config.yaml
d_expert: 48
hidden_act: "squared_relu"
moe_layers: [0, 1, 2, 3, 4, 5, 6, 7, 8, 9, 10, 11, 12, 13]
router_score: "softmax"
normalize_top_k: true
balance_loss: 0.00214
balance_bias: false
init_std_router: 0.00669
norm_eps: 1e-06
learning_rate: 0.00676
batch_tokens: [32768, 65536, 131072]
max_seq_len: 768
train_tokens: 261500000
Below are experts of layer 11 (counted from 0) of a mixture-of-experts language model. Rows are named router (the router's row for the expert), up (a neuron's input weights, with its number) and show model dimensions 0-95. Each number is 50 + 12 x the weight over its row's rms, rounded and kept within 0 to 99.
Before each expert's rows: "gets" lists some tokens that make up at least twice as much of what it gets as of all text. This comes from a sample of Wikipedia text that the model never trained on. Tokens count by the router's weight.

# expert 7
gets: "-", ":", "us", "a", "ia", "ae"
router:67 37 52 62 73 48 36 38 51 67 35 52 62 42 47 35 40 41 29 42 38 31 57 45 38 42 44 69 43 61 40 54 41 41 52 44 43 45 51 44 56 44 29 57 69 59 40 46 59 31 66 62 39 48 53 36 52 42 35 50 33 63 60 57 61 52 42 23 42 56 35 70 50 53 39 44 70 25 39 40 70 61 29 56 38 42 51 64 54 59 41 52 46 57 51 19
up0:40 44 36 40 47 57 42 73 52 69 49 57 50 60 50 68 46 62 55 41 57 50 87 58 40 43 66 56 56 40 49 36 43 55 64 44 65 44 54 54 49 50 45 33 42 60 57 48 59 36 43 72 46 63 41 81 66 56 46 51 56 42 50 58 41 51 40 75 59 62 53 49 42 62 48 71 48 40 47 27 40 64 69 39 44 43 85 67 62 50 50 36 67 45 66 39
up1:56 65 15 65 35 43 41 63 49 52 58 47 48 48 53 36 36 62 45 39 28 52 42 17 40 50 49 54 79 67 55 61 49 39 75 53 39 52 62 69 59 75 41 45 69 44 53 54 45 53 46 67 30 59 57 40 49 62 38 64 55 38 42 54 58 47 54 62 39 57 39 49 37 42 61 43 60 57 36 62 38 50 49 55 59 20 59 46 51 38 42 50 36 38 49 34
up2:48 50 28 48 45 37 71 18 53 50 50 46 53 58 56 48 57 64 52 50 57 52 66 23 39 52 61 23 44 49 52 48 52 50 66 52 57 60 57 63 58 50 64 55 72 58 42 69 30 20 49 48 48 51 45 44 50 69 59 38 37 45 41 65 52 45 53 41 55 59 52 37 60 55 45 55 67 57 53 65 62 48 51 65 46 54 58 54 14 75 30 75 54 63 41 48
up3:67 30 51 61 53 77 42 58 39 56 43 23 64 58 44 64 55 22 56 51 46 69 51 61 56 50 58 72 46 59 62 45 61 33 48 54 45 61 66 26 70 43 27 54 24 32 52 64 47 47 42 52 54 47 52 59 47 56 43 51 28 36 64 43 66 50 76 38 59 60 47 43 70 44 58 45 43 45 48 55 42 65 50 48 54 62 41 41 43 28 53 74 58 54 42 52
up4:52 58 47 55 53 48 47 32 46 27 50 41 51 60 43 32 52 61 69 60 56 59 57 51 56 39 45 55 68 37 39 63 33 52 48 45 73 60 47 60 64 61 49 48 72 63 50 64 43 45 59 40 54 51 68 44 42 60 06 54 49 56 42 42 57 68 58 56 40 54 38 51 55 57 33 56 50 67 53 52 20 55 63 59 42 45 41 56 42 65 76 43 26 31 24 52
up5:57 34 46 69 63 69 55 52 53 51 54 51 62 44 70 55 52 60 45 51 54 44 48 55 60 64 24 44 66 47 51 55 49 66 46 55 43 36 39 57 39 53 70 63 47 59 28 50 28 32 41 33 54 47 68 88 41 55 33 57 57 53 50 45 65 66 61 46 57 53 44 68 66 56 46 66 46 43 34 43 40 46 32 62 46 61 36 48 52 34 41 27 40 80 61 47
up6:53 58 65 52 50 57 23 44 54 34 41 34 68 34 56 45 67 67 65 70 45 48 59 36 57 54 55 52 41 46 35 61 65 36 42 49 40 38 41 63 40 35 50 28 64 52 57 48 44 60 51 48 36 20 52 54 48 51 45 46 38 38 64 59 26 62 62 63 75 40 62 48 80 45 54 52 48 37 47 65 72 63 58 49 64 60 67 60 43 59 58 72 50 50 58 55
up7:45 67 49 59 56 49 57 68 51 59 39 38 68 44 52 44 55 66 44 51 41 54 48 55 66 44 50 42 57 38 24 47 66 60 57 54 43 55 54 71 43 46 52 61 57 56 72 55 57 38 60 59 51 68 44 54 48 46 50 49 63 58 37 26 16 64 53 58 45 41 67 41 45 69 23 46 53 41 72 56 46 29 40 60 45 70 73 41 21 68 63 48 40 63 43 38
up8:42 58 38 58 54 45 43 56 50 41 32 72 69 60 45 64 55 42 42 36 40 67 69 67 49 66 51 40 49 55 57 56 57 39 47 50 59 43 53 34 68 48 52 39 45 35 42 45 60 43 55 55 49 62 48 49 61 50 60 45 38 33 49 28 52 55 55 56 29 76 31 41 72 34 44 50 72 42 44 61 41 12 72 73 66 62 65 53 49 51 47 50 43 60 28 64
up9:50 52 58 61 42 39 51 60 30 59 42 49 44 54 54 81 56 37 61 37 45 46 25 57 47 42 39 53 74 48 56 60 29 42 21 46 50 42 27 59 49 62 60 61 41 57 51 69 39 26 55 48 56 51 29 50 40 62 61 37 62 38 57 57 51 44 41 26 66 58 64 55 40 62 48 54 50 58 48 49 34 50 39 50 54 39 43 51 44 47 35 50 20 54 15 38
up10:48 34 50 34 53 67 63 51 67 63 61 39 53 64 31 36 47 51 76 36 40 44 51 56 38 66 56 23 38 49 43 54 29 55 60 47 67 53 31 52 52 32 61 60 56 69 49 57 59 64 52 40 63 68 62 64 57 40 35 62 43 50 59 71 51 69 66 54 59 45 68 30 54 58 38 14 61 52 42 60 49 58 57 41 48 51 49 44 51 37 49 43 39 53 27 43
up11:75 54 62 58 40 38 53 57 55 54 60 26 48 54 62 61 41 46 37 58 54 36 44 61 48 78 56 39 83 62 57 54 56 64 42 62 52 73 58 48 64 51 40 31 38 34 51 36 51 42 57 61 60 46 61 31 54 53 59 69 49 46 58 36 72 28 63 46 39 40 45 63 49 30 55 56 39 52 42 72 69 59 52 64 48 55 60 46 42 50 35 49 51 70 62 74
up12:71 71 31 38 43 61 38 43 60 42 46 71 47 49 42 52 42 63 27 45 58 56 40 48 55 57 43 46 32 66 34 46 45 62 63 43 41 39 68 36 58 58 40 26 64 51 18 62 39 60 54 58 51 53 45 32 44 62 40 41 32 63 56 57 56 48 49 54 81 55 39 57 39 43 56 30 51 67 50 52 29 68 60 49 35 44 38 50 63 49 28 39 33 42 46 53
up13:45 57 38 49 48 46 62 55 60 75 55 67 40 62 64 55 54 49 63 45 66 60 48 52 59 26 43 52 37 47 66 53 41 63 54 49 47 39 33 49 40 60 37 53 44 37 46 53 56 53 48 45 64 71 38 37 50 22 62 54 44 55 51 53 64 49 69 43 39 79 81 30 34 60 63 37 57 67 53 73 68 42 45 36 49 40 49 23 54 29 49 54 53 40 34 49
up14:70 36 34 52 61 54 46 17 55 49 31 54 59 35 58 66 63 45 67 50 51 59 63 64 54 49 65 40 56 60 45 63 72 49 36 50 32 39 68 57 61 43 44 66 48 56 50 52 60 51 45 79 50 64 48 61 45 54 31 33 42 53 60 37 62 49 69 47 60 26 53 71 63 36 39 57 46 53 58 60 21 55 36 37 58 41 51 40 69 58 37 57 39 38 52 47
up15:57 55 59 40 41 55 41 29 52 51 49 45 51 64 88 64 34 59 34 55 34 43 45 48 54 35 56 51 56 35 58 58 46 74 51 50 42 52 72 44 43 43 55 49 57 53 58 72 26 43 73 45 51 43 62 58 27 59 51 28 47 32 47 33 52 27 47 68 56 40 68 59 51 38 45 44 39 49 54 57 77 44 51 54 46 35 56 65 44 58 41 41 63 30 70 49
up16:52 62 48 39 41 66 60 48 48 58 49 33 38 32 60 34 28 50 56 45 40 72 21 49 40 47 57 64 61 45 48 45 39 43 46 41 59 67 48 43 42 46 42 35 50 51 60 42 36 38 42 65 43 28 24 42 54 41 47 56 47 33 33 43 37 48 50 34 53 72 53 53 32 42 51 64 51 41 39 59 43 37 65 48 36 77 50 32 27 46 37 29 26 42 48 63
up17:56 67 42 57 56 23 42 53 54 56 55 46 43 66 53 35 48 57 65 45 77 32 27 35 43 62 59 50 46 46 41 32 54 42 61 43 52 48 60 51 52 66 38 59 67 62 40 65 30 43 42 58 47 46 57 24 45 57 57 38 47 53 53 47 40 41 62 60 62 34 58 58 72 53 44 59 41 39 38 54 65 40 44 60 83 60 60 38 36 42 61 34 24 31 65 36
up18:46 38 40 62 53 59 71 65 36 63 46 71 67 37 43 35 57 42 60 19 66 20 31 55 52 50 52 48 50 59 45 49 50 36 59 65 56 35 65 37 59 61 38 69 25 40 57 50 62 40 30 57 69 64 59 42 51 57 56 29 57 31 39 72 54 54 41 38 36 43 56 60 48 59 33 42 54 49 42 45 53 60 50 67 47 63 46 41 58 39 34 51 52 66 62 56
up19:78 66 22 49 51 55 55 39 29 47 66 63 39 55 52 44 49 45 43 69 69 61 59 41 56 32 37 53 38 46 59 62 58 61 54 54 55 59 25 57 40 55 59 63 56 18 59 66 36 35 54 60 26 46 50 42 24 43 47 50 49 38 45 40 39 60 50 69 49 64 52 55 67 37 76 43 64 52 68 53 51 62 50 69 39 58 43 50 59 45 57 53 41 47 57 66
up20:62 59 54 64 50 59 25 45 63 53 71 35 58 36 60 40 56 53 63 47 63 41 53 39 46 65 42 33 55 48 59 42 53 64 62 47 50 42 38 16 42 44 41 45 61 50 47 56 40 41 75 45 57 32 53 80 39 40 65 47 60 57 36 42 49 36 51 44 90 54 63 50 42 48 54 54 44 54 72 40 62 49 38 29 54 34 38 56 50 61 42 46 54 63 53 26
up21:37 42 43 48 39 57 55 45 34 51 48 67 57 41 49 58 43 47 32 63 50 53 64 68 44 61 45 53 59 60 44 52 66 55 48 68 67 45 66 53 00 44 36 48 60 45 58 49 59 49 53 21 30 60 46 33 45 56 68 37 59 43 30 35 50 35 57 43 78 51 26 42 66 54 51 42 48 67 37 49 45 51 62 50 51 40 54 58 48 54 50 31 29 55 56 54
up22:44 39 32 46 51 49 34 39 28 49 42 40 61 59 58 58 39 78 46 60 42 47 48 43 58 16 63 39 32 48 60 76 51 47 60 61 38 38 80 43 54 64 59 68 54 65 44 40 42 48 38 34 62 31 54 45 51 58 39 39 51 48 62 45 54 42 59 41 55 72 52 32 38 44 46 47 46 60 55 45 48 51 55 29 50 30 42 66 59 63 71 59 58 23 46 46
up23:45 62 29 59 60 49 47 28 54 47 64 48 65 44 52 45 52 71 55 55 60 32 49 18 41 52 46 63 47 31 40 58 35 50 34 50 39 41 65 52 22 57 56 60 51 52 57 47 47 45 53 42 58 57 54 65 69 69 71 89 60 57 52 33 48 66 40 47 52 54 46 51 31 57 62 76 64 53 48 48 48 43 55 48 55 32 76 54 62 33 35 55 52 50 44 53
up24:72 63 48 71 46 53 43 48 31 44 53 55 64 54 36 42 53 55 51 37 56 47 43 48 18 51 42 48 53 72 65 57 35 28 56 48 77 48 79 44 40 57 44 68 51 40 46 56 55 57 26 30 48 58 23 56 47 23 65 49 66 56 69 61 39 58 54 35 35 43 50 61 43 34 63 43 40 37 67 49 50 48 58 57 65 50 38 55 53 46 33 45 54 58 60 58
up25:40 71 46 45 54 52 77 57 49 78 33 42 68 58 58 62 34 56 54 61 47 50 61 47 39 51 47 43 40 60 56 36 61 52 58 48 53 26 60 64 61 39 28 46 56 61 48 71 55 32 36 56 49 59 45 60 62 61 49 45 39 65 56 40 55 36 53 43 64 42 74 62 52 47 44 39 25 49 37 57 75 37 73 32 37 25 66 56 46 62 42 60 50 63 53 51
up26:49 41 44 56 36 46 45 53 38 19 51 38 50 45 62 32 36 56 73 28 31 24 43 26 81 50 52 29 57 57 61 56 32 45 35 44 47 68 57 60 50 48 44 51 29 43 22 49 66 59 55 44 47 61 34 44 56 45 45 36 50 53 49 62 50 48 39 49 47 58 58 41 53 53 61 43 27 27 46 50 65 47 56 49 59 48 65 22 41 52 66 51 51 47 56 38
up27:54 50 61 59 58 62 33 56 45 28 45 61 65 76 38 61 36 61 52 58 46 64 46 17 47 28 32 68 20 57 51 52 33 52 51 61 53 33 55 64 50 53 48 42 42 55 46 43 51 48 41 54 61 50 54 32 37 55 51 51 61 46 54 29 48 48 71 62 48 52 60 48 33 45 52 73 45 61 27 32 36 57 34 44 63 73 60 44 46 47 24 39 61 43 44 58
up28:15 63 29 36 71 52 49 55 54 52 54 48 56 55 60 52 31 60 56 33 39 47 62 54 63 55 66 69 40 45 58 37 61 63 31 50 57 27 56 41 35 55 48 55 39 47 67 54 51 48 39 46 39 36 49 43 34 57 63 44 48 60 39 55 42 50 33 52 52 23 39 45 39 23 67 28 64 65 64 52 48 59 45 54 43 43 57 46 63 53 66 37 37 38 38 27
up29:40 73 52 68 54 59 47 70 25 50 37 47 20 51 51 29 42 62 48 55 41 52 43 45 56 59 42 55 35 35 28 58 55 61 49 67 38 66 39 35 33 63 58 59 60 40 50 45 40 44 41 46 60 44 55 41 48 53 58 35 46 66 86 36 56 27 46 71 48 55 50 41 40 45 70 50 60 40 51 71 42 61 51 60 63 55 54 56 31 55 63 61 52 63 71 49
up30:38 56 65 46 31 40 48 59 42 50 62 54 55 52 55 56 76 53 41 53 39 28 39 55 61 45 45 66 60 55 35 73 54 37 48 43 51 38 68 44 49 67 59 51 42 63 54 45 48 53 51 56 50 56 70 54 59 11 49 65 64 33 48 59 49 11 64 46 50 45 80 51 45 57 46 43 58 56 56 65 54 56 40 36 49 64 43 43 39 28 44 48 68 60 28 51
up31:42 71 66 65 43 35 43 29 56 46 61 67 66 55 20 52 37 34 70 54 52 61 46 49 35 32 33 56 53 59 62 44 50 53 42 40 24 57 52 52 50 28 59 33 48 58 63 69 53 46 38 42 62 61 41 35 59 66 56 59 51 78 47 59 54 51 50 45 51 76 47 49 38 48 49 62 56 64 44 59 43 39 64 45 65 61 47 44 38 56 51 36 64 20 61 52
up32:39 31 43 67 45 44 44 53 39 42 58 66 65 72 61 28 71 46 50 69 50 50 60 48 55 63 36 65 52 51 42 59 58 64 51 21 58 37 36 48 46 40 50 50 35 35 28 40 73 52 42 38 54 49 52 43 24 60 54 54 56 47 38 52 34 46 67 35 47 59 57 55 50 43 51 28 55 48 36 45 65 57 43 38 67 61 48 52 59 22 46 32 48 78 37 54
up33:43 32 56 49 69 61 38 30 49 23 42 53 20 47 53 59 28 40 63 44 64 47 56 65 42 66 36 47 43 65 60 44 53 34 60 71 59 84 57 51 32 64 54 60 65 36 58 57 54 62 36 44 51 33 42 63 52 60 63 62 47 28 51 60 49 66 62 48 46 44 49 56 51 56 50 51 46 37 56 57 51 45 52 45 35 25 41 50 49 49 77 54 67 61 64 40